config.yaml
d_shared_expert: 0
normalize_top_k: false
balance_bias: false
lr_router: 0.00107
n_head: 7
norm_place: "pre"
norm_eps: 1e-05
qk_norm: false
optimizer: "adamw"
lr_head: 0.0111
doc_mask: true
dataset: "wikipedia_en"
Below are experts of layer 2 (counted from 0) of a mixture-of-experts language model. Rows are named router (the router's row for the expert), up (a neuron's input weights, with its number), down (a neuron's output weights, with its number) and show model dimensions 0-223. Each number is 128 + 32 x the weight over its row's rms, rounded and kept within 0 to 255.
Before each expert's rows: a language model's description of what the expert responds to; "gets" lists some tokens that make up at least twice as much of what it gets as of all text. This comes from a sample of Wikipedia text that the model never trained on. Tokens count by the router's weight.

# expert 4
What it handles: Function words, verbs. Mostly the, commas, that and his in running prose, plus past-tense verbs like worked, wrote, shown and scattered word pieces.
gets: " the", ",", " that", " his", "er", " of"
router [101 111 109 163 133 142 107 127 130 158 163 131 108 108 161 174 103 141 162 124 100 123 132 175 142  84 108 113  80 168 166 158 134 175 110  87 129 168  81 176 138 152 133 134 117 123  85 149 101 150 141 118  82 147 155 119  95 165 131 118 170  77 168 126  94 176  87 181  96 105 170 165  85  84 176  89 163  85 132 184  81 159 169  93 165 152 152 177 130 170 123 106 118 133  85 171 118 172 155  91  88 136 170  98  89  79  92 170 113 158 109  72  79  93 140 125 190 128 142 102 116  70 148 151  77 135  80 164 116 179 136 101  90 162 172  85 183 105  90 150  96 153 162 167 117  87 183 187 151 150 143 124 138 120 122 181  99  93  77  84 164 161 132 162 163 135 177  83 127 168 165 147  81  86  90 127  81 137  99 156 162 172 133  97 134 163 102  80  88  94 163 146  82  98 128  91  77 161 128 100 103 118 129 100 116 141 106 111 118 135 108 173 149 132 131 103 147  96 124  78 178 164 119 120]
up0 [122  72 136 161 132  90 146 192  95 147 119 190 102 111 159 158 119  97 127 155 140 183  86 129  85 125  81 161  97 156 186 112 166 139  83 132 186 126 153 109 155 175 135 120 111 135 165  61  79  96  96  73 148 150  75 131  94  94 106 143  89 120 148 152 155 133 168  80 129  96 141  86 148 158 150 100 147  87 138 127 101 129 109 132  71 128 135 157 191 111 126 130 202 143 111 148 132 106 102  64 130 112  96 150  66 114 157  89 104  80 113 120  96  87  87 133 148 141  76 127 107 220 148 118  80 144 160 149 125 106 105 116 152  82 129  86  97 164 139 129  80 114  57 145 120 166 129 161 125 123 122 188 193  79 110  74 142 100 117 150 179 102  84 153 130 118 119 145 112 136 149 108 128 144 127 112 161 100  71 123 147 141  64 131 128  91 142  87 175 101 216 153 110 107 117 115 157  69 101  94  92  92 132 126 120 140 153 116  82 152 107 154  97 130  94  77 107  79 108 192 108 134 147 151]
down0 [189  77 168 187 129 105 115 157 144 129  89 122 118 152  68 132 166 163 118 133 157 124 122 186 104 163 178 132 150  53 162 101 116 126 138 161 173  94 185 134  77  78 139 152 135 128 121 167 165 146 136 219  92 221 157 121 173 126 170 142 106 128  91 140  92 137  51 119 104 120 112 124 178  78  91 102 141 109 181 134 101 165 117 153 175 128  91  97 105 141 101 169 120 135 107 154 130  68  99  96 167 130 154  97 103 116  85  77 154 118 146 101 147  83  94 154  78  90 123 115 132 155 132 179 129 105 140 115 153 144 135 133  87 127 170  89  96 118 129 121 146 120 188 141 129 149  98 151  99  77  91 122 136 130 105  63 134 126 164 162 161 134 128  80  99 139 134 136 147 140 183 120  62 136 168 104  91 139 158  74  96 171 109  86 139 137 147 149 193 112 118 146 156  88 178 169 179 158 129 122 125  97 126 122 116 109 100 149 152 114  80 117 105  78 109 126 158  93 120 149 129 157 220 178]
up1 [ 92 130 103 106 109  92 104 238 118 151 121 165  76 143 125 127 130 116 160 116 126 105 139 109 177  90  87 118  98 188 147 145 165 117 158 166 106 140 111 105 186 166 112  73 125  60 122  93  78 199 159  55 171 134 113 174 120 103 167 138 146 112 122 141 115 157 212 166 152 119 181 137  85 110 127  72 111 142 169 120  70 119 191 144 171 135 135 132 147  82 138  71 123  88  91 129 127  90 102 113 128 137 117 170 201 134 124  90 165 126 105 119 138  35 122  73 135 118 122  79  86 151  97 111 102  92 147 146 117 146 172 106 101 136 119 113 122 112 133 138 136  99 113 167  93 175 109 152 177  82 125 145 186  82 104 139  92 119 133 161 184  95 122 120  74 167 101 141 174 140 114 104 152 171 156 110  93 111 123 130 121 172 112 147 158 121 128 126 166 140 139 109 148  92 117 172 144 153  76 108 155  97  75 157 125 179 138 120 117 154 165 169 177  69 115 138  92 139 135 119 116  96 190 107]
down1 [187 103 123 134 190 105 108 128 142 133  73  86 104 166 119 130  94 150 102 144 135 114 167 209 116 154 171 107 139 109 155  71 130 143 107 157 122 119 138 160  57 148 146 132  93 104 163 121 159 155  68 191 100 159 155 167 157 121 139 147 121  80  83 103 156 139 103 120 157 186 119 110 132  99 101 102 135 120 110 209 119  50 106 114 140 105  73 137  55 133  81 204 111 198 145 100 130 113 123 139  77 151 156 100 127 151 135 122 136 104 120 108 159  85  64 150 106  85  82 169 105 155 151 131 124  84 137  89  86 152 164 124  86 100 151 131  30 123 130 109 111 134 143  57 125 143 120 154 131  91  92 171 145 144 149  89 131 158 186 174 191 132 154  95 129  41 142 165 101 141 161  71 131 120 156 136 162 139 123 107 122 123 139 102 135 166  95 169 109 114 119 100 138 112 138 193 176 130 188 111 134 137 200 113 123 170 126 121 124 184 133 130 154 116 131 137 138 164 127 158  87 125 157 126]
up2 [ 75 131  54 130 104  34 139 112 130 110  86 103 132 116 164 170  99 109 110 154 124 158  95 154 190  77 172 141 118 151 116 118 182 123  86 119 174  89 129 129 197 136  55 160  94  90  74 140  73 161 164 121 132 117 167 123 169  67 145 117 108  71 144 110 101  95 167 136 161 166 167  96 117 167 124 130 129 147 163 113 143 111 214 137 115 109 135 137 113 153 179 136 154 144 119 150 136 174 111 108 112 135 132 144 121  44 181 122 174 120 119 128 161  69  68 131 145  76  91  82 115 151 148 169 113 143 149 142 111  78 104 136 200 136 115 123 110 121 134 109 143 125 185 161 139 102 135 109 152 140 114 160 218  99 108 164  94 162 127 158 173 108 130 162 128 122  95 169 119 101  73 126 101 111  98  98 172 145 112  65 162 103 170 159 143  97 119 128 146 145 122  96 138 149 137 140 141 133 116 140  62  82 171  83 139 102  86 107 128 120 143 142 148  88  76 126 197 109 163  99  92 107 159 113]
down2 [137 102 176 109 119 135  72 159  75  98 102 158 157 126 109 140 140 159  85 122 118 100  94 130 120 153 162 148 147  87 139  69  80 157 186 177 164 125 123 141 143 140 122 111 181 141 123 191 119 218  57 129 139 157 149 123 199 122 137 144 166 176 131 159 142 115  96 148 130 148  98 135 112 114 119 188 124 118 152 146 113 125  70 135  87 141  62  81 115 126  91 189 117 145 104 101 147 113  76 194 135 181 210 142  89 142 104  50 122 106 116  98 120 146  49 155 132  77 136 163 151 140 152  81 132 127 156  60 143 101 133  98  98  64 136 132  74 122 124  62 138 115 153 117 110 134 131 139 110 117 122 142 193 155 102 157 116 128 170 173  66  98 117 143 104 112 119 101 121 141 161  91 110  66 143 108  76 123  98 152  82 124 152 115 134 168 124 176 144 106 125  95 142 150 195 154 162 143 132 193 162 113 137 106 129 138 159 171 143 157  95  81 161 153  92 144 156 115 169 149  95 141  81 122]
up3 [ 94 157 159  96 107 140 161 143 150 161  95 150 110  96 154 134 107 161 102 129 157 131 134 137 131 117 139 102 113 165  70 106 121 175 149 132 208 122 147 153 133 177 112  88  77 119 151 155 175 188 166 129 112 131 119 149 117 146 156 177 131 109 116 143 181 125 144 138  90 150 167  94 116 117 113 107 125 130 136 121 133  79 131 159 143 171  86 151 112 159 142 159 158  77 136 125  27 120 132 126 103  93 123  99 158 132  72 147 150 142 175  97 168 184 138 123 148 160 116  62 107 176 158 118 134 153 147 151 128 119 162 138 183 105 123 122 115 134 108 123 109 133 132 111 155 161  78  84 151 124 145 126 113  95  46 116  67 174  54 120 162 167 119 145 149 180 117 192 100 185  96 120 155 133 170 138 144 168 115  93 189 156  67 101 174 103  92 149 117 116 175 109  94  95  76 124 142  83 178 104  43 161  88 121 127 211 103 101 107 124  40 145 154 150 174  98  68 116 132 106 123 132  91 159]
down3 [149 143 156 131 160 109  96 116 137  68  93  94 118 182 135 133 138 113 136 172 131 160 131 126  94 155 137  95  98  37 191  76 184 164 143 163  53 167 138 173 131 106 200 122 140 149 118  47  77  83 193 176 112 127 155 142 137 118 161 155 115 149 116 169  74 119 145 166 117 124 114 116 127 129 128 120 113 112 148 178 112 114  96  75 114 131 132 148 116 114 135 144 177 127 136 106 107 134 141 181 127  68 123 157 155 102 146 174 119 141 141 172 133 170 103  83  93 112  83 109  70 144 126 135 155 149 109  91  96 110 126  95 130  98 105 137 103 108 120 156 110 156 170 138 117 181 105 175 138 129 123 165 161 135  83  49  99 152 178  89 131 118 166 118 143  95 158 146 176 110  84  63 108 107 148 216 139 128 133  86  93 111 135 158 133 114 107 101  72  71  68 164 116 167  80 205 226 136 100 102 128 114  93  80 109 125 141 157  74 136 113 138 119 123 176 118 120 105 142 134 140 121 113 121]
up4 [184 140 171 117 130  96 118  88  83 180 152 137 131 180 104 145  48 122 110 155  52  93  94 202 131 148 156 121 193  45 129 178  94 113 118 116  76 115 127 105 162 135  77 207  41  70 162 149 137  99 164  96 105 122 128  76 159 141  98  82 136 133 160 116 130 138 150 125 161 149 103 136  74 166 108 140 126 102 160 143 143  89 117 144  87 136 140 156 105  69 157 120 100 222 151 100 148 170 103 105  98 150  85 162 139 117 150 118 151 133 116 197 116 114 181  64 125 111 106 121 126 115  97 123 133  61 111 169 108 124  98 123  78 177  75 119 117  96 143 158 124  80 173  91 142 171 140 122 149 177 130 163 153 117 126 166 132  77 184 144 128 106 110 152 121 128 116 125 107  82 133 112 108 134 141 139 127 139 128  85 127 130 164 154 111 140 184 158 127 174 106 115 150 160 155 168 102  97 123 151  90  43 103 119 126 116 152 134 140  88 101 134 144 115 143  82 184 174  99 107 127 128 167 126]
down4 [ 78  94 175 161 130 167 154 157 119 163 156 177 126 137  80 146 129 115 118 107 101 124 149  99  94  90 107 128 154 144 120 147 119  76 122  89 144 103 104 161 134 120 113 110 185  87 174 153 119 165 103  90 120 178 151 146 138  94 168 114 192 168 133 105 136 160 136 108 121 133  75 144  49  94 118 171 106 118 108 179 145 101  98 141 150  88  68 114  99 112  95 213  75  78 143 127 114 100 192 135  73 139 196  85  87 168 130  82 148  61 105 103 140 152 115 124 130 111 109 138 130 117 115 109 128 164 133 116 142 147 123 101 158 107 146 131 103 109 142 109 145 143 105 121 145 151 135  83 170 177 153 158  99 101 171 156 106 136 148  90  98 110 129 140 115 212 110 100 104 151  77 117 135 184  79  59  70 111 116 143 105 147 201  96 101 165  59 126 138 141 165  72 127  92 249 105 118 143 125 152 147 136 184 131 145 116 117  89 179 139 127 117 164 130  79 144 140 160 175 155 114  98 111 118]
up5 [120  95 108 132 116 170 111  82 161 105 108 115 169 103 106 150 172 150  90 112 161 126 105 125  74  25 142 100 142 102 132 113 123 143  99 103 131 183 124 157 117 135 121 208 179 134 160 110  99 204 106 149 104 131 117  59 149 102 168 178 142 152 151 153  69  84  91 208  82 150 170  84 113 147  88 137 110 129 100 123 175 112  75  52  96  92 133 143 150 150 204  94 132 103 142 192  68 176  78 103 144 121 149 116 148  97 104 104 144 141 122  91 117  75 147 123 102  99 104 145 147  43 157 145 177 173 148 161 106 115 131  87  86 132 105 106 147 108 157 125 172 101 116 125 119 103 164 126 129 142 195 136 115 189 139 150 117 109 147 132  70 107 120 152 155 147 128  99 118 141  81 134  91 156 137 158 130 147 131  81 121 150 112 126 148  87 155  76 129 145  53 105 115 172  89 175 119 139 112 113 113 119 172 164 136 118 148  54 148 102 141 135  80  82 123 136 167 128 143 103 146  82 160 143]
down5 [106 143  51 154 152 114 198  91 145 168 139 122 121 116 101 121  54 158 167  66 141  90 121 127 200 139  70  94 167 118 103 131 167 148 146 147 107 117  98 115 121 133 155 107 116 121 165 164  87 147  97 123 142  99 197  86  98 137 138 109 192 156 165 176 122  89 149 114 142 100 152 150 171 126 150 130  68 128 136 121 108 134 161 191  59 146 127 116 153 147 107 127 146 141 129 110 200  90  91 117 142 144 105 114 139 140  95 113 131 135  52 167 114 114 149 134 180 175 138  94 117  98  79  99  55 111 114  89 180  76 162 156 130 126 143 140 138 135 122 122  90  85  75 171 130 126 137  68  97 143 165 159 173 156 110 138 181 142 103 142 103  98  86 160 140 108 141 133 145 153 139 141 120  83 176  96 139 141  75 180 111 108 146 123 113  87  59 108 135 109 168 141  59 133  98 116 100 134 135 163 114 157  62 171 145 188 216 174 101 151 146 137 142 117 147 146 124 143 123  46 115 146 127 102]
up6 [126 126 162 182 119 136 153 165 101 119 110 121 146 142 132 166 185 122 134 184  89  87 103 113 115 151 130 152 155  64 101 148 125 148 123 210 115  78  94 151 175 109 118 194 133 124 104  77 144 143 110 165  99 127 142 141  92 124  94 120 139 176 146 144 108 112 147 167 184 169 124 145 101 173 104 176 116 165 118 123 116 150  91  79 129 167 121 161 115 120 140 139  92 134  75  78 123 220 178 147 154 131 132 141 152 118 170 142  96 178 130 142 119 102 138 166 154 125  69 166 159 112 133 150 107 130 175 154 152 133  89  96 176  75 149 125 141 121 122 117 115 118 140 104  95 116 121  80  76 189 118 114 165 143 117 102  59  52 178  96 122 151  42 165 162 124 159 168 158 131 106  94 176 114 119 134 142 146  75  43  66 114 220 146 128 114  74 150 124 162 147  85  90 188 124 141  92 106 161 134 106 124 136 105 129 136 144  98 135 108 164 123 100 110 168  92 136 161 132 149 156 158 142  49]
down6 [132  87 124 115  80 134 104  83 136 152  70 116 134 150 144 106  62 124 129 135 133 172 183 121 135 111 134 170 156 118  89  69 180  82  91  96 123 128  96 107  26 112  81 131 148 121 176 193  88 228 114  79 144 153 118 134 155 148 169 121 158 176 140 101 131 135 159 111 118 123 141 142 106 105 110 121  58 122 125 151  97 134 111 155 107  95  89 108 121 137 151 127 165 116 114 114 177  97 166 159 165 169 103 137 138 160 118 163 131  97 111 107 160 128  78 117 158 122 210 154 195  82 123 118 136 165 210 159 112 154 118 121 101 112 125 195 152  95 135 136 114 115 158 145 141 108 137 130 152 165 149 127 106 119 151 114 136 141  72 153  79  99 169 115  91 196 136  66 131 173  47 118 147 159  79 130 137  83  98 180  97 135 110 134 107 118 115 170  86 171 135 124  91 109 160  84 185 121  86 136 142 184 123 164 134 106 124  82  96 114 153 124  91  95 163 165 151 165 152 164 139 159  75 144]